From a checkpoint of a small mixture-of-experts model trained on Wikipedia: 9369 steps.
Below are experts of layer 3 (counted from 0) of a mixture-of-experts language model. Rows are named router (the router's row for the expert), up (a neuron's input weights, with its number) and show model dimensions 64-127. Each number is 128 + 24 x the weight over its row's rms, rounded and kept within 0 to 255.
Before each expert's rows: "gets" lists some tokens that make up at least twice as much of what it gets as of all text. This comes from a sample of Wikipedia text that the model never trained on. Tokens count by the router's weight.

# expert 208
gets: "z", "m", " m", "h", " H", " h"
router [107 122 143 159 140  91 132 166 137 179 131 102 163 138 144  78 140 127 149 126  91 152 117 129 117 134 109 146 164 134 112 162 151 143  77 128 114 144 141  84 129 146 116  98 124 163 106 151  89 138 123 108  70 141 104 130 173 112 153 172 120 136 160 111]
up0 [133  81 114 156 156 139 117 176 139 151 131 116 124 140 136 122 104 141 115 148 107 119 126 137 168 127 135 159  93  99 132 109 135 181 159 137 129 136 149 115  99  82 106  83 122 140 120 124 106 150 139 132 153 102 137 186 115  92 151 128 110 177 160 125]
up1 [114 153 148 111  96 133 131 113 119 133 146 142  93 125 118 125 119 156 135  76 153 122 160  91 120 121 111 162 129 144 134 115 123  96 135 157 120 126 146 101 152 121  92 122 161  85 133 135 102 125 143 127 126 204 103 114 136 112 143 113 151 145 121 141]
up2 [199 146 119 115  86  97 137 143  84 141 115 148 154 135 102 142 158 109 141 174 105 138 107 108  88 100 169 125 108 113 139 107 113 136 158  83 122 128 165 144 145 136 129 134 159 121 117 113 152 107 123 118 145 137 106 111 123 148 181 128 123 166 109 124]
up3 [ 65  95  84 156 161 157 162  99 132 113 151 108  99 125 164 119 106  98 153 110 152 119 100 124 140  79  93 142 101  98 132 133  87 114 136 155 143 132 153 103 132 129  82 138 157 171 115 127 128 156 184 119 153 104 135 136  91 117 181 132 140 127 138 149]
up4 [109 186 216 139 123  77 127 119 133 123  97 151 116 142 124 108 144 118 113  95 158  82 110 116 123 164 108 117 137 151 161 152 116 138 126 109 155 105 114 120  96 153 112 123 126 105 127  98 149 110 144 139 134 161 106 145 135 104 114 134 105 111 119  90]
up5 [116 128  96 160 123 169 169 158 122 130 154 141 143 173 117 105 139 118 146 129  89 151 120  63 141  93 167 110 104  89 115  99 123 167 127 145 105 136 148 117  79 147 118 127 138 141 128 123 143 109 129 144 155 117 106 144 134 115 159 103 134 164 128 132]
up6 [117 142 165 116 168 135 116 126 144 134  77 142 122 105 138 105 123 109  91 130 153 134 153 109 117 145 191 167 104 148 148  92 169 117 131 107 105  91 115 107 136 148 112 129 123 119 148 120  82 102 144 122  76 142  78 125 103 126 129 158 149 126  94  99]
up7 [148 123 177 126  90 133 142 168 123  90 131 103 139  97 130 137 135 121 145 105 129 139 106 163 134  99  96 104  95 117 127 147  96  95 130 105 136 125 110 151 168 142 100 131 151 151 115 105 102 116 126 141 136  98 137  72 149 134 119 154 130  96 149 147]
up8 [103 158  82 128 131 161  86 183 116 111 116 131 109  96 140 141 101 111 135 118  93 149 115 139 162 136 104 160 109  92 152 121 133 106 156 135 127 147 141 162 126 131 133 150 145  61 134 129 103 111 122  89 182 116 170 121 111 127 132 147 137 106 174  88]
up9 [ 95 127  94 113 145 117  97 126 122 151 166  89 151 133 145  91 128 130 131 150 108 106  99 120 143 135  91  94 133 108 155 132 132 147 135 166 147 124 162 126 167 152 126 153 123  99 163  87 131 160 125 136 151 124 191  93 109 148 108  95 164 160 116 155]
up10 [125 126 159 116 108  98 109 149  88 107 140 110 112 112 102 119  84 157 102 124 129 132 117 147 131 116 107 114 112 116 120 142 131  82 117 127 140 127 103 136 150 150  76 150 133 159 129 134 119 117 112 128 123 132 146 109 137 123 135 154 116 101  74 148]
up11 [ 72 130 121 163  98 121 111 152 103 106 173 120 113 149 164 138 112 154 173  97 110 119  96 123 111  98 131 106 107 119 116 110 132 157 153 149 141 109 159 126 101 123 126 130 118 141 117 109 109 148 107 121 130  79 128 168 145 110 142 102 111 152 151 140]
up12 [ 98 153 161 133 163 153 132 133 126 121 116 136 105 162 123 141 144  90 165 129  94  67 143 121 113 128 117  81 115 118 138 118 175 109 163 115 117 102 128 114 124 107 143 114  92 156 180  88 136 144 180 175 140 114 105 107 124 138 158 123 155 117 122 113]
up13 [110 158 135 177 115  89  90 144 151 145 148 114 133 155 164 112 134 158 112 109 120 129 106 109 141 115 101 169 166 127 110 109 165 151 106 125  99 120 120 141 117 168 141 131  94 128 152 122 116  73 123  96 184 115 139 177 119 122 116 132 159 150 129 106]
up14 [113 109 146 138 121 111 130 149 139 128 186 113 158 156 182 167 137 133 108 139 109 104  82 137 144  76 145 146 159 127  82 118  92 141 115 207 112 145 143 135 136 131 139 119 131 129 106 119 175 108 123 117 106 122 116 138 118 124 118 130 145 149 116 117]
up15 [155 138  94 123 125 168 191 120 128 136 153 101 128 141 127 107 125 131 127 130 128 123 110 141 122 120 103 114 125 120 126 114 155 136 143 145 118 103 164 112 126 152  93 155 147 172 111 126 100 166 123 169 149 151  86 101 139 125 153 172 116  85 120 114]
up16 [152 114 144 131 132 168 150 119 148 130 141 132 134 139 143 159 154  71 119  89 114 104  84 157 147 106 132 108 110 100 143 134 171 121 140 154 150  92 134 147 139  93 124 150 110 103 109 131 147 106 150 132 125 124 145 150 108  92 137 129 140 110 151 117]
up17 [133 122 151 123 138 114 172 122  94 137  66 151  88 118  82 115 103 181 163 127 138 138 122 103  84 164 134 137 160 115 131 117 112 174  99 148  77 153 151 153 114 117 203 144  95 183 144 139 132 153 140 135 122 121 134 120 127  87 109 119  77 123 129 116]
up18 [118 133  98  81 138 127 132 122  89 108 146 116  93 111 113 156 125 128 160  88  95  88 109 113 107  60 151 135 139  61 200 130 150 121 128 125 136 122 113 129 127 136 166  99 124 130 146 139 142 119 129 127 151  89  80 140 104  85 115 154 146 161 102 178]
up19 [105 141 121 156 114 124  83 116 127 151 123 101 129  93 137 101 120 151 118 156 101  94 135 134 126 138 141 121 144 104 114 164 122 140 162 126 134 129 129 128 136 124 125 153 136 121 162 137  96 173  92 106 133 128 165 132 132 126 141  81 168  81 137 140]
up20 [150 134 133 163 138 120 133 147 129 120 184 156 128 105 103  97 129 111 136 107 161 135 139  80 129 136 128  95 147 125 118 172 128 125 144 115 101 134 123 121 100 110  85 127  95 106 148 128 118 121 113 136 115 144 151 138 125 100 159 148 116 121 113 131]
up21 [ 95 125  91 191 103 128 101 161  82 104  76 130 105 111 163 123 125 140 144 120 139 178 138 107 131 109 146 147 106 119 119 127 122 160 116 110 123 134 146 173 103 116  94 131 135 136 109 180 132 107 147  83 150 135 118 136 137 118 121 105 124 165 137  86]
up22 [ 75 113 137 135 179 150 128 102 163 149 143 114 121 117  81  60 120 129 134 127 108 140 161 124  86 143 106 135 108 116 143 128 136 144 104 140  78 141 118 159 117 142 120 117  60 124 164 149  96 168  86 132 152 140 131 150 119 115 147 151 129 147 120 131]
up23 [109 146 148 127 137 113 130 128  96  97 134 129 118 104 133 157 118 127 116  99 159 116 114  80  85 152 114 107  87 159 154 186 159 134 162  95 125 123 129 135  72 121 131 135 153 128 150 128  82 124 170 141 101 136 112 104 119  96 120 140 103 130 110 121]
up24 [171 146  88  87 133  69 124 144  98 161 163 126 118 141 140  86  97 133 121 134 128 137 121 163 122 154 143 146 113 137 117 101 165 127 139 126 108 111 115 148 154 124 154 141 149 106 148  90 151 127 100 117 142 125 109 120 109 116 144 115 112 162 137 118]
up25 [ 77 107 157 168 108 105 129 131 164 105 113 145 135 124 128 102 100 143  97  95 107  96 132  99 155 141 118 147 127 141 110 140 149 117 140  99 155 116  90 136 139 137 144 119 111 154 166 123 142 149 114 148 137 153 132 132 134 145 181 119 142 179 128  96]
up26 [159 155 142 170  97 137 119 184 142 142 101 127 145  98 111 119 145 122 107 140 153  60 153  93 129 156 148 123 114 118  94 148 127 132 131 121 112 114 102 114 104 120 160 110  98 108 131 145 111 114 117 137 118 181 144 148 134 118 125 159  74 132 139  75]
up27 [173 129 128 114 142 155 186 109 107 164 150 117 100 153 130 118 103 108 106 151 144 153  70  78 135  75 136 121 131  96 125  91 138 139 154 172 120 119 153 116  92 151 197 105 154 158 110 134 127 111  78 117 143 141 130 127 123 130 138 111 123 146 121  79]
up28 [102 100 140 184 142 115 111  74 180 138 152 121 109 143 125 120 114 118 110  88 121 108  97  94 192  97 127 124 119 107 116 117 147 126 114 135  90 114  95 100  98 157 158 128 131 134 138 115 142 128  96 103 123 112 135 124 119 121 155 106 126 143 159 110]
up29 [130 135 118 139 147 177 121 102 171 151 174 111 102 126  99 129 125 117 104 113 142 198 112 122 204 148 123 161 146  93 135 100 162  98 131 142 107 142 115 122 159 145 162 106 137 124 124 138 125 119 116 118 149 141 175 127 103 119 106  90 122 164 140 135]
up30 [118 124 167 128 138 140 155  99 156 132 136 152 115  98 119 126 119 149 103  96 154 131 154  78  88 126 157 136  87 130 118 132 162 114 154 142 108 123 149 145 143 158  75 146 118 146 119 158 126  90 128 130  92 147 115 107 125  86 162 127 166 112 135 102]
up31 [ 93 122 100 192 126 120  79 130 119 109 140 127 127 148 145 156 150 164 102 134 120 127  91 124 182 108 112 140 151 109 123  93 173 147 137 162 139 141  96 123 122 168 115 106 113 101 135 110 137  82 142 145 141 100 149 148 128 134 113 109 136 124 119 123]
up32 [136 168 156 142 113 103 110 141 140 102 142 123 117 111 131 109  76 138 148  77 154 132  85 140 125 154 131 150 153 122 119 139 173 125 146 124 125 135  57 119 147 171 114 144 153 173 137 125 117 135 157 141 103 178 126 125 124 147 102 156 125 151 108 133]
up33 [122 158 109 116 142 151 120 133 120 105 151 144 130 153  83  84 126 132 102  83 110 131  96 132  94 126 108  78  92 102 207 118 121 126 130 111 143  98 132 123 149 171 145 113 125 141 142  77 153 154 165 165 134  98 178 106 137 134 169 142 125 111 116 125]
up34 [108 140 106 146 117  85 132 146 102 148 128 102 122 121 152 179 107 153 109 162 105 153  83 158 145 120  81 106 121 104 110 133 144 138  92 147 170 120 130 159 125 151 153 167 115 140 125 153  93 125  79 116 136 104 124 158 140 147 108 146 165  85 131 133]
up35 [108 145 119 193 126  76 121 163 128 110 126 106 126 119 138 152 100 144 144 116 115 140 112 144 169 142 122 119 123 122 129 130 121 107  92 122 117 145 105 114 124 181 146 117 124 135 115 133  99  83 125  92 118 148 128 139 151 145 129 140 125  96 151 127]
up36 [116 121 140 142 119 100 158 164 145 117 106 101 116 171 138 106 115 175 122 118  84 118 128 126 165 112 108 126 124 107 101 149 103 131 100 115 126 158 125 120  87 142 170 119 149 131 129 132 128 101  82 118 144 139 139 147 121 149 162 109 129 167 135 116]
up37 [138  72 110 125 117 171 147  78 141 154 161 114  95 126 123 143 132 126 137  79 127 141 126  95 107 122 114 115 106 110 119 137 132 137 171 101 115 118 147 120 110 121  83 126  99 125 124  84 125 125 172 155 114 126 112  78 103  99 143 109 154  57 134 149]
up38 [ 58 104 131 165  83 111 128 174 149 113 111 159 116 115 142  98 114 139 103 131 113 113  82 132 128 127 129 164 174 143 152 105 140 184 124 155 103 168 136 164 127 120 130 116 171 117 101 176 200 132 119 150 134 132 126 117 119 157 141 127 163 167 128 143]
up39 [124 122 140 149  58 142  93 163 120 136 160 168 126 127 138  95 124 112 121 102 152 107 110  90  99 126 153 105 151 152 104  96 163  86 139 127 121 156 130 112 165 109 114 117 110 112 137 120 157 157 145 187 107 193 143  89 151 124 161 134  88 177 141 146]
up40 [103 105 100 172 123 150 173 157 134 104 133 139 106 152 105 103 118  96 160 124 141 134 115 122 119 135 127 118 123 122 157 134 124 117 158 135 143 112 137 108  97 136 153 150 104 161 160  94 118 131 157 160  88 115 113  98 113 120 162 112 125 130  97 125]
up41 [118 146 167 128 119 123 118  91 129 184 131 104 118  95  82 118 103 112 113 125 118 126 149 111 110 112 113 108 144 113 152 126 147 118 124 139 117 155 102 118 130 157 156 128 150 112 166  92 124  98 149 141 113 160 143 171 160 148  92 139 163  96 141 133]
up42 [144 125 119 132 117  97 108 146  98 109 115  95 139 133 135 116 133 106 106 155 139 157 160 135 129 113 135  93 140 121 130 148 113 174 164 104 139  86 116 160 115 125  88 131 121 158 125 140 113 154  98 102 167 144 111 130 132  83 114 131 121 133 127 127]
up43 [146 134 136 154 158 125 121 136 148 145 124 102 105 119 110  99 133 123  84 105 130 157  80 123 178 121 148 124 129  82 136 130 132 148 145 132 131 164 107  63 155 166 166  71 168 132 145 125 136 110 110 144 148 132 127 118 162 137 133 160  96 162 150  77]
up44 [143 167 119 105 119 151  79 139 150 154 147 124  93 131  95  94 101 106 134 120 151 152 180 118 146 160 138 152 163  94 170 101 153 125  89 165 124 171 134  98 130 152 165 119 154  92 126 137 141 108  90 151 117 192 168 120 146 117 139 100 130 145 104 162]
up45 [116 145 140 117 121 132 174 137 106  89 146 130  93 148 120 134 131 133 165  59 112 130 198 104  87 113 129 116 132 119 158 136 140 100 147 144 154 105 145 121 110 123 134 101 105 157 130  93  90 160 142 159 143 107 119 107 101 133 107 116 143 179 122 162]
up46 [101 131 130 186 100 108 128 161 107 103  74 114 125 135 134 117 141 115 122 139 100 133 157  85 105 113 115  95 122 132 157 137 166 121  91 117 153 138 125 148 115 112 150 157 100 135 124 137  97 164  93 126 154 111 150 141 130 169 101 104 107 135  98  90]
up47 [125 111 165 193 143 152 146 100 177 125 130 145 149  96 112  97 143  84 138 116 111  97 140 107 117 136 117 122 121 121 116 146 151 125 139 110 115 123  70  78 104 150 125 146 138 145 128 110 108 108 110 117 108 179 158 133 105 115 164 147 110  91 105  88]
up48 [ 85 155 154 143 123 102 132 155 153 151 124 134 147 144  96 128 134  96 135 135 111 102 131 115 120 132 139 138 139 123  87  73 133 120 145 171  85 154 166 103 112 131 120 111 118 131 129 122 186  70 165 158  99 155 125 158 104 101 164 103 121  94 145 105]
up49 [136 121 181 146 119 144 140 139 117 126 107 140 110 128 118 136  90 146  80 125 124  94 132  79 128 117 142 128 133 110 144 165 148 127 131 141 110 110 111 144  82 133 105 164 140 101 129 136  96  97 132 163  87 146 158 126 137 135  93 108 181  77 139 108]
up50 [155 177 189 103 165 110 110  64 150 150  94 112 142  85  75 132 127 110 110  83 100 141 157 145 130 142 126 127 123 127 146 178 111 162 112  98 134 101 110 102 138 196 154  81 121 138 136 147 134 119 113 137 127 166 129 119 149 109 115 135 144 113 128 100]
up51 [140 173 148 135 137 157 133 113 119 116 128 144 139 134 137 131 144 105 141 115 124 136 124 134  63 167 128 134 124 127 195 113 128 116 140  78 124  88 104 118 145 139 116 147 106 124 157 111 118 134 157 154  92 103 104  96 125 121 165 181 128 107  97 136]
up52 [190 138  89 137 123 116 142 167 137 124 136 117  69 162 120 135 130 148 129 105 104 135 126 150 161 145 118 102 123 119 115  92 130 157 162 141 136 128 126 109 144 130 135 140 149 117 122 109 128 130 126 142 116  84 166 100 104 127 140 142 172 113 184 127]
up53 [150 142 131 115  99 146 159 127 150 125 121 129 108 128 131 110 119 124 151 115 122 117 118 141  92 112 171 110 107 141 132 110 173 132 182 127 114 101 150 116 121  79 141 149 126 135 113 142 127 127 135 134 160 194 111 132 110 140 141 118 150 157 126  83]
up54 [109  81  99  99 159 160 103 135 127 107 133 135 113 106 109 100  74 144 140 107 100 142 128 151 205 147 124 146 141 126 147 111 110 145 130 143 150 167 134 122 124 120 136 108 174 119 152 163 126 121 136 115 157 108 112 199  99 145 171 112 141 170 166 126]
up55 [164 148 168 160 111  93 160 141 132 158 140 154  79 126 118 102  99 100 125  98 123 160 128 132  98 156 106 140 122 145 122 135 124 162 158 119  99 151  83 111 140 133 123 138 142 103 113 140 107 146 140 150 104 205  74 108 121  89 164 162 119 110 143 143]
up56 [140 109 170 127 142 103 137 126  92 106 140 127 164 122 109 152 147 115 121 113 122 127 107 114 129 111 103 112 119 109 113 182 147  98 114 164 114 129  93 120 132 127 106 130 153 136 137 105 156  73 143 122  95 146 115 152 130  71 103 139 112 103 102 143]
up57 [137 173 126  86 105 118 101 108  90  61 100 121 131  83 119 110  76 107 130  99 147 133 139 140 140 165 131 135 107 129 127 134 131  88 114  80 142  93  93 118 106 147 162 103 115 129 141 142  83 143 119 133 104 131 163 132 122 128 107 168 107 110 113 116]
up58 [ 85 119 159 106 117 135 163 119  63 100 130 171 126 134 108 133 172 112 144 114 126 134 132  97  71 108 100 128 143 128 147 138 139 113 134 122 133  84 126  93 119 141 115 133 126 127 164 104 111 146 163 172 112 144  94 124 146  99 149 147 102 145 107 142]
up59 [170 152 152 114 154 104 135 157 130 104 137 123 151 157 101 156 138 102 136 119 170 104 129 104 136 157 104 129  96 139 143 172 109 108 113 142 140 121 126 109 114  98 188 125 112  73 168 135  87  93 156 132  98 122 148 119 102 108 125 128 138 122 131 112]
up60 [106 122 148 140 128 115  86 117 159 129 121 109 104 113  98 123 152 147 114 136 123  77 108 132 129  99 122 138 150  92 142 135 187 154 135 104 123 140 130 101 129 138 170 107 111 103 163 131 162 104 145 132 145 121 103 139 126  89 133 135 173  75 124 114]
up61 [174 170 162 112 108 144 164 172  96 119 148  89 120 138  90 145 150 145 151 135 102 142 121 106  93 138 114 138 105 128 157 123 116 133 112 164 125 143 172 153 135 124 144 105 115 141 131 128 115  72 123 127  95  96 155 121 115 107 109  94 133 109 103 121]
up62 [102 153 106 110 153 154  81 139 122  98 140 151 132 170 188 123 130 127 105 129 161 158 102 121 176 113 114 169 143 121 133 138 115 135 109 103 126 125 146 106 157 116 156 122 120 127 105 117  95 121 175  94 152  97 126 174 114  80 104 146 139 153 127 118]
up63 [181 116 121  96 138 134 138 154 103 115 135 132 123 113 125 145  94 140 111  79 154 131 136 101 112 112 142 109  86 138 162 146 100  97  93 149  92 110 136 136  86 120 137 110 133 115 166 107  74 130 134 125 125  91 122 123 123 125 109 145 124 164 126 137]
up64 [119 171 148 177  64  97  93 174 128  90  67 117 133 125 122 102 139 163  93 171 150 130 127 138 131 125  84 130 122 159 179 133 128 133 133  88 136 154  81 146 104 117 133 157 146 118 147 148 127 107  95 113 175  83 146 164 142 138 107 159 140 121 109  95]
up65 [113 149  70 168 124 162  99 178 115 114 121 171 124 119 137 138 105 119 126 120 157 154  92 101 170 132 143 175 158 111 124 130 138 162 134 111 127 169 132 130 106  82 134  77 110 110 136 141 147 148 142 100 201 113 161 128  94 141 122 149 114 179 128  84]
up66 [123 144 168 145  76 104 134 186 147 118 133 137 140 112 107  97 117  83 102  79 144 108 170  94 147 115 127 113 143 146  98 128 152  78 111 138 161 119 112 130  91 140 142 137 147 130 121 131 152 112 143 167  79 143 123  85 160 131 165 137 140 138 108  91]
up67 [ 68 124 147 121 110 166 141 135  98 102 164 170 122 152 127 143 122 122 153 102 116 103 102  43 104 107 117 154 109 137 139 172 148 116 128 101 134  91 145 122 133  97 126 141  92 112 148 113 131 130 127 167 128 123 146 116 133  99 126 133 115 147 152 125]
up68 [106 124 120 137  81  98 133 124 113 128 162 134 145 129 141 142 145 151 124 124 114 144 126  97 133  81 147 132 135 109  76 145 123 127  98 145 130 130 186 126 135 171 132 123 167 137 121 128 134 118 128 136 138  89  84 127 126 136 138 135 118 121 100 112]
up69 [155 112 115 106 136 158 150 146 102 123 166 131 133 131  98 121 129 122 154 115 108 158 132 120 129 100 104 119 130 111 127  77 133 126 129 128  60 117 128 105 124 131  81 117 122 145 136  88  91 149 125 163 141 148 127  90 133 182 140 122  91 113 111 152]
up70 [ 95 136 109 129 144 119 112 185 106 104 122 147 131 118 150 122 150 125 124 130 109 169 124 110 162  97 131 127 134 110 156 131 103 156  97 118 133 104 154 141 148 105 124 116 147 113 139 121 168 144 111 112 149 140 145 153 118 121 123 116 143 196 103 108]
up71 [120 137 140 114 139 144 119 124 108 115 149 113 131 114 101  68 106 125 126 108 115 122 158 116 116 156 114  90 115 113 155 122 135 126  84 126  77 133 119 136  95 156 139 148 107 138 148 128 116 139  98 125 146 123 116 149 145 101 125 182 148 126 131 145]
up72 [139 140 121 137 138 147 150  88 166 121  98 172 125 150 128  84 111  82 125 147 124 125 121 121 144  91 169 112 107 109 119  84  77 158 156  80 112  98 173 133 141 126 111 107 150 149 109 158 111 155 108  79 146 105 124  96 104  85 128 127 152 136 140  87]
up73 [146 127 105 102 142 122 121 172  81 133 124 168 109 118 144 103  43 150 137 142 128 147 169 137 168 163 159 133 136 131 168  84 119 126 122 151 106 122 128 120 109 118 103 118 126 102 153 136 131 122 119 108 159 119 142 158 127 119  88 165 119 134 106 134]
up74 [149 138 146 162 142 124 165 105 134 131 142 124 144 156 116 152 120 114 110  89 132 117 139 123 112 140 139 150 118 116 111  51 168 104 153 141 174 157 139 101 114 152 141 103 127 162 147 115 149 147 124 112 123 161 102 137 133 145 111 162 162  96 127 140]
up75 [137 145 143 157  69 114 141 145 140 141 110 165  99 117 156 111 132  74 130 115 159 106 142 127 120 139 131 108 141 161 186 141 158 117 146 123 114  98 120  90 120 144 166 172 135 165 145 110 161 130 115 139 122 196 108  79 141 164 114 146 116 138 126  92]
up76 [121 109 114  54 153 158 138 108 117 164 161 100 143 134 161 109  99 109 137 134 132 134 131 135 124 124 131 115 131  91 179  88 129 123 111 114 108 147 108 139 115 106 106 141 133 105 144  53 118 144 117 125 131 161 167  91  75 135 145 167 140 126 144 183]
up77 [115 157 151 134 108 114 128 123 131 101 105 127  96 105 107 107  80 105 164  91 138 131 119 136 108 118 170 121 149 118 105 120 159 147 125 120 111 143  95 129 104 165 136 154 119 132 132 143 154 110 117 126 104 133 118 132 133 119 150 125 149 144 119 143]
up78 [164  74 133 164  93 158 108 113 155 114 111 124 137  96 111 122 120 143 107 149 119 125 173 112 103 148 156 160 153 113 109 131 112  99 164 134 105 125 139  98 154 124 117 103  84 149 151 130 181 113  97 141 102 154 151 135 142 134 173 153 120 160 130  80]
up79 [ 74 113 156 122  96 141 173 147 113 103 132 131  95 161 114 118 108 108 155 102 125  86 131 140 137 123 115  65 114  96 155 135 156 117 126 190 126 109 176 114 109 104  86 130 115 139 164 131 121 127 137 165 122 143 121 107 118 107 173 115 165 105 102  94]
up80 [117 154 147 112 129  87  86  75 144 195 136 148 106 106 120 124 132 123 117 114 164  86 146 121 110 124 140 151 136 129 117 194 119 145 119  98 123 118  99 128 131 136 132 167 122 118 111 132 133 126 160 129 107 130 116 151 169 137 107 156 103 132 121 159]
up81 [132 204 151 112 114 114 159 149  88  97 101 142 118 121 132 127 130 127  92  86 143 113 159  91 134 116 171 143 128 134 156 157 105 135 145  93 111 101  78 116 127 106 175 138 131 161 168 132 102 135 129 128 161  87 163 117 126 136  90 141 101  98 123 139]
up82 [107 174 119 104 153 112  82 121 135 171 128 140 116 131 110  98  95 106 148 129 127  94 131 106 115 158 179 115 152 130 182 154 115 122 102 160 109 116 133 142 122 132 176 127 137 125 126 112 156  96 128 107 143 168 137  93 112 138 127 122 145 151 131 115]
up83 [ 99 156 103 166 114 157  79 143 140 139 124 128 125  91 131 134 113 123 112 127 116 104 119 153 160 123 148 144 149  90 126  97 169 152 161 123 106 139 132 141  88 130 118 122 117 135 159 130 157  92 142 129 165 127 145  91 129 109 114 137 176  87 165 100]
up84 [153 129 148 160 103 111 118 119 151 181  73  90  70 111 116 146  95 110 108 186 105 117 150 154 118 150  91 125 142 120 140 124 119 109 122 160 127 155 120 129 134 132 141 151 113 120 147 142 165 131  94 117 134 142 140 124 168 142 116 105 154 103 174 120]
up85 [125 149 195 132  99  99 140 158 124 146  97 120 109  87 101 155  92 125 112  83 159  99 147 100  83 113 124 128 152 118 145 131 149 102 173 133 154 168 139 134 117 147  72 156 131 143 102 118 135 117 128 121 114 150  92 130 137 131 143 120 167 107 157 135]
up86 [110 124  87 123 127 157 108 167 121 108 142 146 108  85 122 116  68 143 111  83 115 165 101 147 160 144 137 132 126 112 149 123 113 132 126 112 126 101  96 109 121  92 111 120 140 109 144 132 137  94 132 114 179 102 162 149 124  97 118 146 158 157 129 136]
up87 [116 127 119 142 106 143  80 154 146 132 160 107 176 114 121 114 105  97  86 106  94 151 139 118 188 139 138 143 146 101 100  97 171 131 107 184 104 130 136  97 144 143 105 126 189  98 102 142 142 107 124 139 168 147 150 151  99 140 127 131 175 125 124 134]
up88 [139 114 110 134 131 120 143 140 125 148 133 126 147 144 145 115 100 150 107 141 145 129 127 152 160 123 129 114 125 120  88 105 146 137 138 150 124 122 136 140 134 154  90 158 182 139 126 144 124 118 130 100 136 130 124 167 125 144 137 108 189 141 120  90]
up89 [148 168 118  90 123 102 122 138  79 122 145 136 129 106 100 132 144 179 125  93  91 137 127 132  94 140 132 113 127 172 145 118 145 119  94 117 107 103 126 111 134 112  90 129 146  95 124  57 106 126 163 169 115 122 159 115 146 130  93 168 120 152 134 141]
up90 [127  99 119 151 147 180 135 167 127 127 120 116 104 128 151  98  97 149  91  89 125 140 114 135 185 129 133 117  93 111 121 136 120 165 135 142 125 158  99 129 107 124 135 117  89 136 121 141 128 104 119  95 128 151 113 130 130  80 140 115 111 197 129  77]
up91 [169 167 137 115 156 142 122 134 167 152 131 110 145 175 108 109 146 102  86 114 151  99 156 108  91 163 144 146 118 151 167  74 166 102  99 106 142  87 137  78 140 169 114 100 141 155 182 159 104 112 170 131 114 155 164 120  96 142 151 128 136  82 108 161]
up92 [120 124 125 129 127 154 109 157 109 109 150 120  98 140 114 143  89 124 158 126  53 165 140 146 158 114 133 108 134 115 149 142 137 140 110 141  97 160 153 130 125 117 125  99 125  94 150  80 103  93 115 118 132 112 133 122 146 133 153 127 119 104  82 134]
up93 [126 159 151 121 143 154 123 136 113 102 142 140 122 115  87  87 126 133 144  68 147 140 138 100  88 139 118  99 137 141 165 139 115  90 165  91 131  99  74 124 146 137  94 152 125 143 138 133  80 127 183 192  99 143 100 119 138 125 160 181  90 113 124 127]
up94 [145  80  85 101 170 158 152 133  99 142 129 145 100 127 141 103 101 121 117 128 140 156  90  83 144 136 100 119 129 116 120 122 145 138 126 161 133 186 105 120 116 122 128 121 146 134 150 113 107 156  94 116 143 121 154  96 151 118  99 131 115 163 140 136]
up95 [126 126 131  99 110 151 136 102 125 154  91 168 119 115 131 107 122 108 161  97 142 120 125  87  85 148 127 116 118 135 200 147 156  84 154  99 102 137 144 100 118 124 141 137 126 100 140  92 119 153 166 144 109 169 149  92 111 154 133 154 114 115 115 146]